config.yaml
experts_per_token: 6
normalize_top_k: false
init_std_router: 0.0168
head_dim: 64
warmup_steps: 200
Below are experts of layer 5 (counted from 0) of a mixture-of-experts language model. Rows are named router (the router's row for the expert), gate (a neuron's input weights, with its number), up (a neuron's input weights, with its number) and show model dimensions 0-255. Each number is 128 + 24 x the weight over its row's rms, rounded and kept within 0 to 255. Numbers have three digits each.
After each expert's rows: a language model's description of what the expert responds to. This comes from a sample of Wikipedia text that the model never trained on.

# expert 56
router:123172061146164101096118175136120112112154108151141148081150163151152141103126154149124119127145145127071126054132157143147119111151110107146141104108137153078149114157112124125125083133165120145116113098105150098131134159123125113090153131130137145110109179160116148134148127120101141158126144145126128106161141120117145079109101145143175126134121099105151105107103113062122142123174123100131150147094119130149152182141101142137092185151089157157105102118166117147155146112113127154132143138130109158131097123126164129108183123153087113148141152156129156107149102154164145154131126101133121130159151148140128119094086108123111126161109125163129100117167138164156099105155118141138127113160158145078107110140138106095126119123109098157132165142110117115126089111123146
gate0:119144133124094112129137114124125124133140117161116137074124115133156193141150101079117087124137142130134158119139097142121111144114143095123127106104188109123128140103179142134143152141069092156164148147118145117118140119125141096113132135142094145110144157094158150120082122080099100162123130137113135100156112105130120101202116168121133128171144132084163110135146150145111103137111110148132130105107092131105184150137104068113117086135136143165102134124157163096129164148143129123091091167110092153145139134080142135122145097147162167120125145074084082114114153121141118154122125126170142164135137139137131114154109107135142125106114124105152143112141095118130119146121116125109112158164132093149092096085143163138163102129104127122125118145158144129129070128158090
up0:112137152115128118152143106172115122140111128098122107122100143133156132158135073122116124134128151175142128118137116126123138095131113143137148089112110182123129115153125155122154149112112117112120109150191122136125126149133083144152153123131063123123148175167108125145113111124143161097115087169161130125147108141131108145092104136115148141136149135124116134139154097176126114114124133117084147080104127143178185166130151145152158137119117126134101106158138155096176164153159119088113116126164141150156171137159150077112085122176088119130147151145163125142149146125113138123149109155096131121156140135104151138116126122126139145147124129161125087170144150105125104149129121145089113080160098161127128110112119197079153076091135146117146119145198118148113140110147100
It responds to: Inner word syllables. Middle syllables of English words and names after a consonant, such as L|og|gins, l|oy|al, r|out|ines, grow, bour.

# expert 20
router:119154082162149114113107153117109121114157111132130103096158151150153120102096168174166101141171132111101148093140166117117107147140107118085115117080118171107158103138102120171117080180162103123104098096095165080135130148112137102108138106123108095111099121139117132139158117112099104150130131147137139099143138097110139101086112141123149119101122166124116109114155146051110168145156150101164122156101104109148101136149144127177116155113083182117125091155148106151141120093100083164103165121102116137132110125122090107094155134124099110120142148161102163115137097140132124108110143118142136121150141134140102171136120126140101107115127146136107135122165133159184108119135111115129186154157160136111136133139112139115106126128158133166126134143105160107119122088108149
gate0:079115157162104141125133139120146124113071105110093210152153115130065097097104111162134174129154124116129155137096147157112153082110128153118095103083133133127157112155112095142108142150126110138103104127134126119097154135157112148101083103170126120090165140118118107115113142144120097166136128127105159173129159082133126090157156076117119122150143149126139112107127143124143094134133159112143105129111121160120110128140101106159105142125174139140094141146140121136120143138120104118152141110130135145123135074129117118114066138088147114162150147148125139111120127122130093120106128120124095122191159151120112139128056146168109115153114149167135109138169091122132163153084144111153099180131175106129163162132120114148124150144110131118131129106114134152101100152144144
up0:154192106118148114087161152115131121104095110120142118145144110146101163146151118128134135134113133152147188160148158143129105139118147134158113122139155119123131129148119134094138110095147139155096177160134160113084106133134145130137138101151184096122141145082076141145077105103127160119107158084083093141117171173143088127117145126133132150109144117167154166139122103128132109123145171124161153109086143131139127096129081156091120107110173126133102171140143093138120128110159137148139103129133131160103109104103150131117137143103139107124114087109110099102112117099137165156140143157117106107113091134175135111134124141149123145138139150107102122131116108153147174095110143193146179118142116130143122125117153142067124107111152148132179114143159136098109080127109085
It responds to: Early word fragments. Short opening pieces of words cut after a letter or two, such as s|of|tware, Ham|mon|d, un|hear|d, Tw|o, often in album or song text.

# expert 3
router:174168114198107116113155137178093103119156099135135153108136189147161132107096143142149107179138165091117140140157122130142130082131094103108129130115126151105140078126094166149133135156129149160158117100113139091121146162103133121099139108141118114104105134125112143155154089119114193134112162151140123099137126109125176104107099145117111101085143115127148135129129158103094179114115160093133121135127092104131152127126125143127123127111094108156094142143163124129171177071153123138106153108098165173100111130136149124136166093143109121122153156174115118131123112152148115150123108122112152103196136113133101131149110160131110101143086151128090086078138136143150105133151101135137130143115141148098105100164121135116100108102138141134113139144121139105150096106119147
gate0:165101174136101110144152127131109150112139100118128099110141106132111165127130087126109084108086091199117115069164127124171092085094139130123100118102104164150126127127127144135137096147104088114130151147108124142122183094140111106131113093147123152111156101117155132155148102098129133137097131108133135127149124114118130154131116118127141168146120131147163128144129168166156097126143120119107124092139132119115155125142105142156146147147149146139169171145108123126102142124182161128092154126107141076125121088111155121148105137107097128170128116150188174131139122163124123109145146149125151183100151090117120125122117158146158144128120123137165101149126105188067134109136154149100165135143117157136129156132111175143117098152100087140152098082160117114154117106117098
up0:149125124183166132163156139114146128117111165090133096119150137109158122167190154128106098122100119163113146109144064149126128119174113143146102121083153148149116145126112130140120141155091111112162140179123145141132151110130148105132079130148179094084131156121146133113093135122119171147175080161147127161113111142141132138104147117131146171127101102190115119127132117132145144159147148166106144155159135120104172089114131148146110123124113110078122099126099081133107102137092148154135118095126117121138115170145127111123114156114115111152135117158134132097095127136125120114111118132172117110103104127173105117124165139112128127099082162199146122115151115138113101120110102109135137124092117078095121130130157147109167101145143140140141169091104110117150079122126158
It responds to: Word-final noun endings. Final pieces completing nouns and adjectives before of/and/a name, often products or games: Xbo-x, bo-x office, Subcomp-act, edi-tions.

# expert 37
router:171157053187117105145155120141122102072154085122148087090143146153142149141117146128153106135152117109108153127138141130107136079146084120108170125108124138126149116113108139129088104146124119150151093133144169122103148148108163110113138115101130083115109131142112129154161119112124161134071122163138095110185132084135190100131106145109151103087149142114137138111110126107095126069145151083155135134092127113156147145135142150135109143112094180142143110123151136143173116111103114138133163165128127130115114149118093121109125108160127063080138150143113173118166111175121112139091150118125159100134145128152128138117169152106111132152132150130110088130141119125102103086153106162122147133139130155123110121153127116111115160123139131179129130116096168122114135121112137
gate0:110105097168120129160136132157157125145142124121147151109121139180173145122087064094162139140147111172100131107121117098132132146091107116104144096115116090104145126102090102150110147115148127137083147129114160106137084085132127136098115112142102112129129101096156163120105119118125166097123134118119123138131155153160080158111127108118125138167116147164130111110119192111153104142147155086112113138141104158141117105122172145175168146119178194135128100116101165173139089117133128100169148104122163142131171145166133105087119139127121120110124092146175102131132118134099134136104129130156129101116119134121121180168144134121138151178146150134115113119149126136135129071131095167119100127101149112133108093136143135105098160169139143104130080111129125123091136136140149
up0:123172148096147142104140135112148107121137088118127126146158148142130120187124144140098140134086142118158133163177134075128124121095105143168092074128123138140134109168181172138118116138173124082123121184116086122139137097136111129128137136152135142132114123114151111150139121095143148158140156130143118115074143137067130095094137138115138103107109099085149154142121168136160159125099087136091138155157128123143160137140132103123120154163122096138143133116076128080151178081119129139151124098131138152105126138150130130161128129143127084119138096163137106120098152103164111161136117087102102109083099103135126156115128124145107178097142132115137137135132155115171140136131137126156163148082132140132127177135159161101147152094121127148144165136117132152093164146149085
It responds to: Lowercase word onsets. First letters or pieces of ordinary lowercase words after articles in running prose, such as er-a, o-ath, c-andles, exp-ects, doc-umentation.

# expert 28
router:133143070145144132114134116167111071089126140155193104107150119148122153075065161141164121158161141109128126155142149115126105104178087116128125108114093150107176100155141128170141094121126110147125102111125135105124138126105139105125144134128127096092100133121101119137136133097096173167148146163142121089165122101099181102113130122132142117140160139091139122099142136104124143091130134076173125173112112093152138121129147150138137159100132144131124085114141112191152137097115116162120144174104149137111110149124074087125104078156129105109108135155114157122120097114120110145098141138075153097146112110121112151111152125082118112136113124146112135123137151114183107123125124148134157135142154135109117129151133108102092155117161095155143152123109167131104121119106134
gate0:149136114166103149117110135111114143121113119120137143138120144095146179112084162135111146146100106120132132155140166103141121117177124148168117103161142128106168074117122140130152100126120135153085147145142124136123145101075105148125153165143140129119113138098097090150117123092083144137154122094168095152137109121156148124091194122128141147086142145157164118145138155118133145135119091080116126129095100106132133108155122155098123143122127126112109097104143125120128134167127151086118148120105183111127152080143107070121116106156082101107138166100141145119112139104125113175098147142135118146141151088060117110123164160104158141075099132073100129142094114142130180133117140141123157086131129134124089144133147134149126163093152114149110089115133136095136167115128108
up0:133134116164107150148173168116115124093107122116114147145138163137121133066133127122112099103117118120113126152131140161140114142130143154141106161141136137152123110097123175161165123126136105125147122159125188132158093114170144130120145136098118091179103134116139122118184148143140112123128138135082156132109136144112134112131111190141118070131112146142118155145183123136120093081172158077116183111095138129168142157148105154108135109122113139117142133131083109111157163168129102136122139115125138069175114130153139128100128144140102098106169160096105153193172153146182136171135109159115132165135114116099159126153100122125145138150135123108121137113126088082079121142147139156137110107115102156109145136132140100129118131123102139131108137169102164142162131125131161
It responds to: Early word fragments. Early or middle pieces of ordinary English words after a space or prefix, e.g. hosp(italization), s(acrifice), Sw(ord), stre(ak).

# expert 53
router:151137088145152127110142165111103122132139126143145131078159120136142115116124155149121113161181104106118118097136128135140109148114103105101131084092135144124133107151097153166114088121141115152141098128126145081118166142127134116119163134129095084104122180132127148123138122116108138132121144154142128128134128123097109101111105139136152130123127139105165133090145137088106140136163109112138159128098131120120153162144124147148118167089124144210111093113167064157139139105132139110118137158113139138110124138098122123124123114134112117120131121158123140138129131158155136117113141082064122124177116168122094140101082101135125106143106139163115125103184141127170104111134133151140126149193157147092130084134157062076088091079130098175106178119135161103120115139117151
gate0:151146149164135125161118092090124123112144112118099160107107158107089094162120105103126107183085067120143117109133130144175137135130123114112135146135142116123148115139130123174166117170138108089121125122153087114152143065132165174139131109116136108143094111084129144116119097099119136139115130154102112133137122098100165133158117145145095134158153157140165152140106136168137146105183081147111116151148165130132120135153108140111128110142154107151140123125157130153128141149150083148153116131106147066130100083131104162107167133103167097175168114129117158140120162106163138159130118123125131128142123123123081131135108132139157118176124092097163133102125135096099138108138134113130088138100121124171183109138130160117153106118150078179140127112147132116164159160145148
up0:118136128139173202100128142125140139115141138137130132105127129094118177162140140132142138094114140123137072123142132095140157122106123126135091112126112153145170144109153148157139129112115130136145151145154138106145103125100131085110121125138162122127150132157146118112127125121070133166167150133127171153087090136136123125129102100131107110164174089131129149139133125129167125114152125095108110149139120139156144125122082089149093093108081111180087112131126117121104118157136145133098155146055116127129158111147183107138112126140078100174141118139107071102124073109135108138126086144129104158082132161091097093160118174098098110124139077134106151118110113156113123142116103137091120129131120128120128125124149127173110136107153138141188150157154150157112120126095094
It responds to: Inner word syllables. Inner syllables of ordinary and place words, often after al or ar, such as Barran-qu-illa, publ-ish-er, memb-ran-es, Den-mar-k.

# expert 30
router:161152071171106088124143169127109095105144129124162110125154128140153133105109171122145107155166118109082124128155133130121114084159086134110150106052113131129139116148118138143116111175128134142136112115154157102102150109087159088124115143121112098087111126143129146153139103120116181129079131139128112108147153083132173081111114146138138125097140128117156120138107159098117127103169138124151136161116126100188103135136140155183125128131134162150132121111151097171161123142129131133129134166124127139112122155130074116109117123142085109124146145148120203114158092190131105135105116078105155108153159151150112170119162146117106130156127137140118114100157126141157107117162129143109145135184136113131127126143117129136127136121117150172106142135080168112132125127112167
gate0:162129128132167147124116163082105107106114108137130148132105110127140108180161156117114152131098117132094137126119159134093148104121126147101135150125114147092141173139146146136158139137090138141134128124119085091115110109123143111113086135159137144134135116105132123122090158108146152103120100129134107098132095125148151122140126139098163139134091122097159107108147148140158110117171135057124120122143152158121137111120106136137137119135142144113153146156152170143127102158077139130107182132131160174125109115142143146166153145157154142103107118111136111112136114150080112123119100135077110167156078124090142178156124157139103122154145114153182135146151111191086125153152115150127100101152062150141101167155091118096111103177133157150118144109134110092136160184151151
up0:098125125122091085095160144075129136134144121182188129147123110174120151114134112120155156173144084092147151162094149156111130185135132106192113122118137077127095148179118123133112135165128143094148174123128134114117112128136091169119133127137101127101146118143105133170112101086110148124093138126110125120189141144088120154098139147136142137133148142144150122100129136117137111123153140107097153122162099118126099114097113141136096119142131126098114116100109117139105087142097119157122078145080106140105160122107107123142109108132105092141122110152125108151096147139112182146165169173140115129106106112111114126097111110145138141130110119112179103102121124118123099123106094132118180123139107120110155138141090173100097145104112157140124174158100145154155108127169122
It responds to: Lowercase word beginnings. First pieces of lowercase nouns and verbs after articles or adjectives, such as anc-estors, plac-es, occ-urred, man-ufactory.

# expert 11
router:158142127166150136113128141149104106141158120136139127114171140156165142115116150138149090117152142134119163081154185148125103141129113120145146090120089110135157119151143114142136099142155085148142103097136151113130135134111164092070153097098113139120111155152095164128145160100118115158111131115122119111111177122131112104145106134098120103115148152083180090122138137091129151120121133102124138155098143113145138116137127137176119177120078137116121114123114087169156149115111111111119162130115158133115095126086136116096131099151106097115139142158100181136141132145139126133112159069078131097170119152171082119133129155143136142162109123138119144099140121161165106087149105157173151176184155136118140119103122110103098113127151090151103095142107172121165139127114105
gate0:151128152116093103142103142112178129103121096130151123103107136120153128110146103109150095172092139182128160118070136078129168148094152109113128126116132129151132119127100112116134109128116141083148093122126112098127137135127156131110087134146128129127127149119110112120160113147132200148133128133130117113135124133166094147098166095106106110116156141121104147078098122103096113134137085116100117129104118158128105133143125136142177126154151088142146127173181122119167093125143099156153153152137157143117093130172182143151111122144168176090134140095122147148142157093134123087139098120133141121084178128111121083123155132078116125122096139136092127115159152126103111161127081137155133187173142119138132135091132119143111103139142151093135107120159136095110080112117100
up0:161126132121113093163101125184145140112113093133136167112128150125143106137137114141104109151129064117159116121142169066132099107126131095128130136152141122138152130087101135084150187154160139158138110127088128128122104131117104162151094130102148137109127140115117139103134099130154143126101110118103088122114142130090142132111167140109132141069085132130139083112129104139088115165140112148149118125121163124154093133126134133128094140089124105097111170112154109096190159128132090112101153093159122161140077133123138127179126132135107090075136135174130164140174145098110128124104163144139123148099138104132156166148131132147140074121132140141116123136155142098103104141160125143079159155112146134078127124097108166125114172159160119140114128122165123162129139115103098
It responds to: Name-internal syllables. Middle syllables inside proper names, often after an initial capital like K or H, such as Kath(leen), Ott-aw-a, Hi-ber-nian.

# expert 45
router:158173126156133109072139137132123087136138118144136090114178130141177111098080160134123111154127135127124143134170145139095085090150148102129164114112097153115159126170085149137114154149134128133140108121107159126114187158131122126100126096136087083100099147179117190145130132106125172126128137148134089093159132102087150130106115161113160103116128148108134108071118161127120141109132145114165161155120117094128140162155152141139122134095124123160105119093147125126174135084104104106113127177081154158129114145080132115130142114157122096114155147173115131100145103114152109137109162129124158082140136142145095140118142150104102098133098128137117126106148145133126121114156100155140128126127134169103103093173143106126129092111143110125078149149096146119157117110106120
gate0:099096201160116096116136115118145129165134107074104112120121131117130134165137137092166158129152084155091089116113105188150117121141130122142107131143094109171176114102133158108135104084096133115122101135135094155097164167119117112128113140104096120091164072104104099094111153114091140129135112139131170091110164094130100124123096112090127117122122156102104106135128146123148161106118104108136154123122117111141129119134134152158117152174090126151137129185104110125087128112152112150115149142147105150140097087156087099142126158133153089113116128163120104133174101135154136146092108124088180123136130136129137119116179099126138172158146127120145114166090115110124141134137130150125119123133131063104125118128165113144129126150096127141110153138128110146093142100171143
up0:127160149105124145107106081109128173104091133163081145133121173145130101110162122096114107128140144124140139108156133150114129134122148125101144126139157096122112146137140084100060106159103095119093111130128110132156072140142146101136097087094166141105134101096150105136089099150095101109181117146147132135085114136095106126093192101098069174136172163121152114111145128124124129136098137136128096136137113071096086100112117146073116127138130140128099149112095116125110091146123107113107155119150127116135111130122120116104156144141145141121124087140091135107109161132094158128155139144143118138176131112101146136146124115130146124095103123132158125101114147148140138148076109123142139104159168141073167113168137153105152156126153172129109162129160162123119129133150131
It responds to: Commas after phrases. Commas and closing parentheses or quotes that end a phrase, before and, which or including: divisions, 2004), jokes, In 1991,.

# expert 25
router:146123077172117104126131141132098101112135119107146101108152135128153122075100142158159102153172115121103107107160125129127108110152116125103125099079108127125126119136125129137125077164147102160122121121131201107116151142112160111128137126120099121100094108142115143163119117109093158145098117148123122113133166110086189076099132137142170132089145127107125115112111148079110165105167162126140119139127115105189117129135147143145107127114080165143109106113135092158142121122111133130125174148091149134121109145125088115096123107136106095093134107158115198081131086121135119140108161121104160096145170140145089165146152144116100134146129153121101116122165121146168123110159112139140190154154159115104123118133164109127098147144129116157135113117126168113126124112104175
gate0:125126149118117161158119116130103113108102188099128111129187150141099113109147145173143083147123117142169143154107117093111162157113169108114125119106120111119130134098139117105109167140118173101136130131135111101112112135123149136115138143135145102107064094087134124141162133135126097149135144137132153148119091096130127141107149146103125115143133117117093111132070112108139115137081131097110099134116158119113099134116110140148141079108119143135098126092115124180090131133124153099109096104125142097073142145125075106098108180129179162157127111143101130098118155071154135156115166116100143163107168180133108125160137101117088169151137137108136153129145099105123130153133142122128149158157127141156139172112108135161141124147143075160174123134136115115180124082154129
up0:119124115145171117123131088158165152162115161122077131115165142116160123117168158125196131104154090097127093114154134152162174101167132141087154124125163133166138123130116108109126106144094121115137137152172162095167159131129133122083145129115184107136145112159130132155089108146146136134132146148139157106127104162102118171115117116152149113149128105101152150122149078137144129134143132127119155137114125142130152134062136122130135110144142158127114119144133107151107138098097103109135162148174139128147155150122078187107131138141121108122154151126107111129133166113116171138133146120157165158082151160134143132152153103141154131136120091179124168116180113145143119108096156123120118076157091129138109149119108111115170165153091129105117113142121122141108132065106156
It responds to: Word starts in media. Opening word pieces in reviews and descriptions of albums, games and shows, such as nar-rative, S-emblance, Ser-ies, par-odies, ar-cade.

# expert 62
router:176165129163145112090138132156129113124148102148137089113143125138164151120112127132129070176145149115116156134128182160118120125146135120100160121085105137095149108164105181111100150145135132127125123114105126108099149146122108133074131134112101121110136154147092164141135107103118131156125182146134101124156127132104126128083103149097163087120165133131147138116121178134097165141146135121120139138131096127130158136135161168139107128114131123174072121108180136151175129070114104122088119125103168150076111149121106082127163099151088137092155118176117129106130101139156109132108157152091134114186157145149110151120153154094136110158115129150104110098135160142138112115152110160148126134131160165082133109122160110109114125099126106122095164124116131125110097130128160
gate0:101143144133099102163138096166154153131138132120124130138110142117155124111133106118137113118148135117139120161169097123166158147104146090136129120150141168138133178120121137130102132148092119120136109164139127135141149107165120132128124099117131110140122101118105119165095154109095099091162078138135126149171115089104102117077180117138132102132115147130129192120135117116133097092133103134134130124133165128164117141164087151126160127161110183160095114104155140144091104137125150138121165162077093084102083159102157130148146095149113161137117130096108105153125132178137158152145173135094115129116137147148097163112111129161130157100107108139109095102125148125158142099155127130128160127094157137094092138116161085116173124157125181101130132154090158090099138111158098
up0:070129140085114169121091127186162177182083095122128156155146125138143138077157152143139143140096117155076100136159131145156135139133134120154113119095109122100105115106078125080127119158124111127141124104133129142101114119114110152134113129173149114151123112128117167155079113170143111109106133094144140134096133115126143152127090105121133124164112106102128106109196066138146136103117173149154175136147131140129141168107081118156119151132133151140116127137146109118127146122116151147100121149165131125141084092145122143130156103164085142158132117102109123115134127104120125121118142131095180127121118099089095163123084146137132109158130116151095143117086116145121123185121094109128154101118135108099119116146111121105096161166144117138104102124108160132093109121075125
It responds to: Adjective and noun suffixes. Word-final suffixes forming nationality, political and institutional terms, such as Revolution|ary, Cri|tics, Decenn|ial, government, Republican.

# expert 7
router:129166115188152105073145146161110115132122081120160120132138173140170146096115146129155111170131148104111148137139158145118126096178093120119120133105128144117167091164116141146133153144144121170146132106122125084109154152104130109082173120121097104130134134123125141150161108091114158159123148181121114110164111141116160126084093143114134089113143123131170103088115185131081139104143126105132138135131109108159125159148126179130101131128101130181101132124149114160163145074132113133088129166107141175107095149123128114124137092143087143098142178132123141084133112146140096146098104151121144104203139166119106133114139148105121091151122118142091127098146138134154103110140125136140138149124144154095108131160114113128119130118142114124114165145091096106128098148111130
gate0:135083152082113128144098105129171126097117142128160134114095121136086081094127138120133126154147100183135128115166083126095151138120121164110138154094106133149114175134128098130133121131137116138131143116114132169090096100150114135144115155120143110179124081116109103097149194127158112117151122133105161139128135120124119147149152128117108137123147110135112109149098131127127131132168121162148158134109133148149114132092120124168098154112097073083098076192064175150128102174156153120089144100108132096163151071118139146148082109140130120102149137142140118157113142121124086135153088104100113116117132141125167146118120106122123116134076116128128122135172168143123137098081131127138147152066130121154130139147152147134128126118125113118111138138140141143180130151104095
up0:145112152125093139134142149109142150119115108141131110146109142141101107118145097144115147163145124129091123189079140154130120138148136177081128119128141126135091114119145156115167125107124128120111132113174127153163157166082136129108129105106136121127111154121124113109167116150172146143114127163127121128115116096113146094102083119151129131127113137137086150144082193126139126085122146163146099184178126141098142107189145113055181147095120150121123132123145108088107116138131106130131116135121148170070120100133116174135113112097170119142127115098124122107141083135142160138157133142103127106100124131137133158145131085100133130154162135154164140090120111124122100147087121115137142138091108168162127115167138134180157150121135097151169149133090137143106087107116163
It responds to: Singular noun endings. Final piece or whole singular noun after "the", often a subject or object, such as pl-ot, nov-el, renov-ation, film, band.

# expert 18
router:113186076134178094126141152153125081105161121115153100126152158126151156104107158139161070161175101090109162105132124131139127087140105130090113082090123130151175115136101133132127120138147134116160119135109169104107157142127174091143141123124122088085114143134124135146142106138117159135099152129148122102176166091129145098114109156127173103121134141097161132115140165115135127094165114121149120138126129110158126147140165147152124139105121178153124085136145103152172125091113125135125146191092133131072115132115118094131123136136075106123110133148133152082169086163113118104122151115110154105158161126143131172105134137107110113154153120146119109077146107126156102123134098160127125153174155124109122112154119127103118127130128090177111132133115141118124119122124149
gate0:140117102138143107132139138107161167108151127119173142141136162118124113138138179110132086141134137141147139119112130085149137093087152106115128111092107139093159109135114149081102158139090167126113146123145169084145153159135138128106107120137118095131133126119166127130108124107123086155127117078127107153153168134112173125077123099106151112080146103132151141164102152106144096109143112140175098099156156147095141097105125148116114145150163105150128109132118139147135117096140130114109176143146142106124151133158083111160095172113160151140124131152137155176115110123102155126155133136158120094167131114118134111128155099091144156109148127116131080118104127118170152162130129137133119070131135155127122152154118176096069159130113112128073146110098106106119125146191085
up0:145098134131140139129122122116115121131117131116131102111103125154110111131155162132097098099125128128115121140086119107149117160092139118060109144115110115159166145115115124154138175071059142135095154108139067142126138089158116129090142107134155116116106139108129137164111123122084106132118130080165173148113073127126099119149094130124124109138117118152156120112096105153115144135130095110102095202099109130106187132093121122171104112145145142108125124121140101166075148116132158087096140109111119153115143135150139140140139151137103144097156117106117113161146120122119086138182141131125171137107115145121114154127129117114145137202123135106079173144140130138111087129146117160101128138160103101127135100121120079112082123158102142154080158146098147145128113128140118
It responds to: Common abstract word stems. Word-initial pieces of common nouns and verbs in running prose, such as gener, resul, popul, particip, plus there and There.

# expert 13
router:114151113140159116100138121179117103134121120115122115133145195133171136088114163131145100189151162074089165127135154143134129104130101116124153117117100140143158118149093147152101153165114124127145092113132120087128187157124122094111131090136124083128130141154120160129148108093099142127117133148150139116158126113107163139117128127122107097113119122111175120108131176120130151102118142110155127136116122110134144155146146176107120132114089135176109121100130110148184164095107126138124122138098140178079126121104109104138168142183057105114147140161114139087144109117115109136124146118106153097214151152119104137123133172100115096134129129144084119072150115137139127133141117182135139114128167140090122116135128108137126110138140112134088139136093120121164118130116140
gate0:122115122118087106129139120093202138123101119146148104128095102168117122131156132106146132117091129191120113108142143121108140133170119133118196158148140161119135098123158082133130137155135129133113186162130124130117104121135160116177091179118145101164131150126132109095106115134117121135117124119130120175173159129135121153158124117180106121175160166117127149140124078133129125111134161199135129107157097122143124079160151108092112141121159160164078129114125143100091103156140084149119168135117140178109134113095109146111138137133099128121076145107095117130123148117119126144125146108157137111116091127111114127115127153108129101115123163115121116079151131131094080128151128111142114141089116097154127106131116134152110124133143188097139109086127160085106115118120139
up0:125135111150127111167145101125122104124118128121133086100132112148136123143140170158137097130122098102104145147158181136113136099104109123114160078154156166138159166135153149143139142111130146140115110185120151109108148080123092141129115134133121099149102173141109123132143144110150158097142134105127119145176120145135130131122146142154138151176146155118136174133123111072164122137087133156123114071117099118162082084153126121139102096128144139137121129112173082154127141117142091154127129122109147144109137129136108133161109147154109111092175190131112142139093135113182093137164127170083147107134141130126161143099102131133173174122143165104123112119150085131126067133119074147128150085124157107160111139127127073104134102120114159128164141101145093120136155120138122
It responds to: Plural noun endings. Word-final plural or abstract noun pieces, often before "of", such as mat-ters, Hundred-s, equip-ment, people, members, players.

# expert 41
router:142167100158136121121113132144139133094129095111154089111134140141170148104112139119119065170136114141119140143142134137132102083137107110105150121077096163097134117179090143118129142143141106140149127116117135101108152119110136137091121094088118103141102145126118138134133115126139152145119180137141084123125137093149108111069138114104132097098166135105153122130117143121072138086142128108125141147118118106138125125161128162159092116135145143156134081109183086175181098139101141126086147123126161139102130137119094094104109104157082128110140111144121154127154104151141097129120124103109139070172147166138135123098131178097128096154129154164103092123088145137136091126138143161160114133149152149130131112148129118088082141125129104147096146117109151120156070083097134
gate0:107111146136134144135126127158139085143132142114127126141093098125099130133155084125128139127131100136145117139178133102155093131139113172151140150130111129091148107136131155149104139099078172145147147176113085105124137122076125068105097139148149147132135111125100151097126093119114130133161137095110125154176124149128117153118120127109133174080112122147154096123131085110125135173117118094123127098133132153126107135160106110154162137133155134129106100070140180065126142085075082117116152110161102110096101164133116113115105152095104128168143128162140099112110121073141077128102165140104131152123126160097131155127133111112143112120127171134118149127146082154120097124117156184134092104153104136142145121131165109107149100122127147116153145124131076131141124163154168
up0:156148204131151110148107134095126145140155123165097115086136122147127130112076112121118151155116109092146116113094115077135121161161094133135122114103114084130164166128150144087114121091135146064089111138151117136123154138143120134105148127151157120144135128169147154136162115156101145145114130116110117158174116118187123116111112103128112114129086140108145135144129116119174143136135145113119125175115150129143137165105144189155144127162096133130116095117162120148120159106188166141102129131095123134112162148148156126113149112125068157114162089126136144124104098105112150129124130121145092123128113145120103098124126111155087117170098118072138167131118089120117111143148133161112118104122112083145061135167124110125116076128130137161096127121091119153165133121131114
It responds to: Politics and government. Political party names, offices and government words, including the P of MP or BJP, such as Democratic, Labour, President, political.

# expert 47
router:154146059164158115064140152172135122084160136128140142094123137166151162073138138154147126170158106092129144139142136140109112118143113119111104093103101165103154124159123120116126090145157153152138085094131165100129135127107184107106141117100108124118107146157112139142140130119116126136128150139121124125141169111120128100110125130138164116119144131105136127101136140121117158103152149114171140184083141122145125163158132152171116166114095140137135128109142102171177130107086110151108164126111174092135121158085127126122133140135100111140137125130111166101145092118148136141131136082143143097164150155159121148131130148096121082157101105147104087127120165150156116111131107150162128149203130147097117140159121102121160093100131123173133125125140152104134116095086138
gate0:092131100136107107183137141140150131103149130087127120096125156148146110125099141139116100122157115119114139106142156168121095116148139129124166123172150179139123122158139147159121126159155131149086161144186123113153077067098140150045139144140128138169131130109148094135105137146108128091106153131133075137125129109100106127128074115155074148164111119138130154151134146142123109080151114136126133116143136156170158125165142135076167140164116140164146153165116143135138154120118095109120132141161135179131142133103121113103138116111115135112158157143134086100124147146114151096108083150147154144155108099126191134161116057131159127155135114160115127140121127153103138085148138152114138115116128121118116134150160099132110109153135112135173118161155150128123114097123116
up0:139127096118148085130112123159134132070155134106168146096066100116108120206144131141167131122128109129107123136125119171107142155122149148093155152120111168158127142103113125123127140101135102183171100145115151135129153166152105145145136144125132131151112081112146118122141137134068128106106138115138171123115139100143087161148160110101133143124102149096114148138151109114186154148116197118142143161069127126127099116150121103157148093102119084183093154126135167127163102134135147138110105121124175139154138151118146125146099132130160097129132123169145140140142128118088117165129127160175115133149113114129097138171087148096109142113172131156122128152116122112117119146095121150142089165123120102139118127100128139114164132151149140137110122080122139140176155139140155
It responds to: Personal name pieces. Pieces of personal first names and surnames, especially after Mc or initials, such as Mc-Far-land, And-erson, Willi, Rich.

# expert 9
router:187133114142133143110129127141141098113147108140150132090158135182141149117119156112155115135160106119131135099150170146120108124125107118098127117109119135123170110148104171144124110139110101169117093129117190126124127148099154131116148117099109092107113115121091131155139111078090171135161139144123131126150159123112132104128113104108147137093149116110141118101152124105097137143134144090126128167090094120134139148136142155162132189100117153158139135136123076143163161088085101158132167135116134137129135115133119066123116132135134123145153118166105157144133090120135116160106134113066140115137122143164115141089132127094091119156106129174116124132148136172198099144148130132137178149165134154094142116139159107081093113109140141174112141157122170172156128117108078
gate0:120119125133109100163096151133131141065142103147097181129142153085122123149137137142153171148146178176141109131107157120132151117159155122144123154096122146185118150128092163090123109118105151143154122137161122168111123118065123127132197148132133120120086132086144126125142095126110162111100127144091103088166168123121116157153137173108122119112129110119127158138128176115163163125132084144164094103150125097137099112124157115137118132145167117098142126144142141139120133176118123162167131126125106180089137194135120155093098190119111072123103151121146132140126138108106115141108127136146138143139139148141138147110161151148098150124133090129142141168150136153073116155110155127099136117151117147106157146154149113135151138151113144146123121103111099118116103141137091
up0:129109107126122115139130153134155156138110136171153113140087137111149143112098094137133121119147087133097094086117082090175095125148139127132102111140137157112140121133148120125119161112140126112083133117111147113156103109150085141114124126153137140117112155100150112110140138113140118123121125126165151099142076190158135117121127118110182165124130130141148086106156202116101144145141199148099136148102102133157155080115124108124136151139123113101123114149096165154135116108101130115136115159121132089143112155148128112130129165115103127098133135137106120049163113155096160164124131091167193165128154147154177126120147115118123123113148107132196135109144136149180100100148136118107142125103129137141115162145128120098093133177109119125119149131101109069153138120150135
It responds to: Mid-word fragments after sch/st. Short middle pieces of split words, especially after sch, st or k in German-like names and rare words: sch-em-e, phen-om-enon, Fallschir-m-jäger.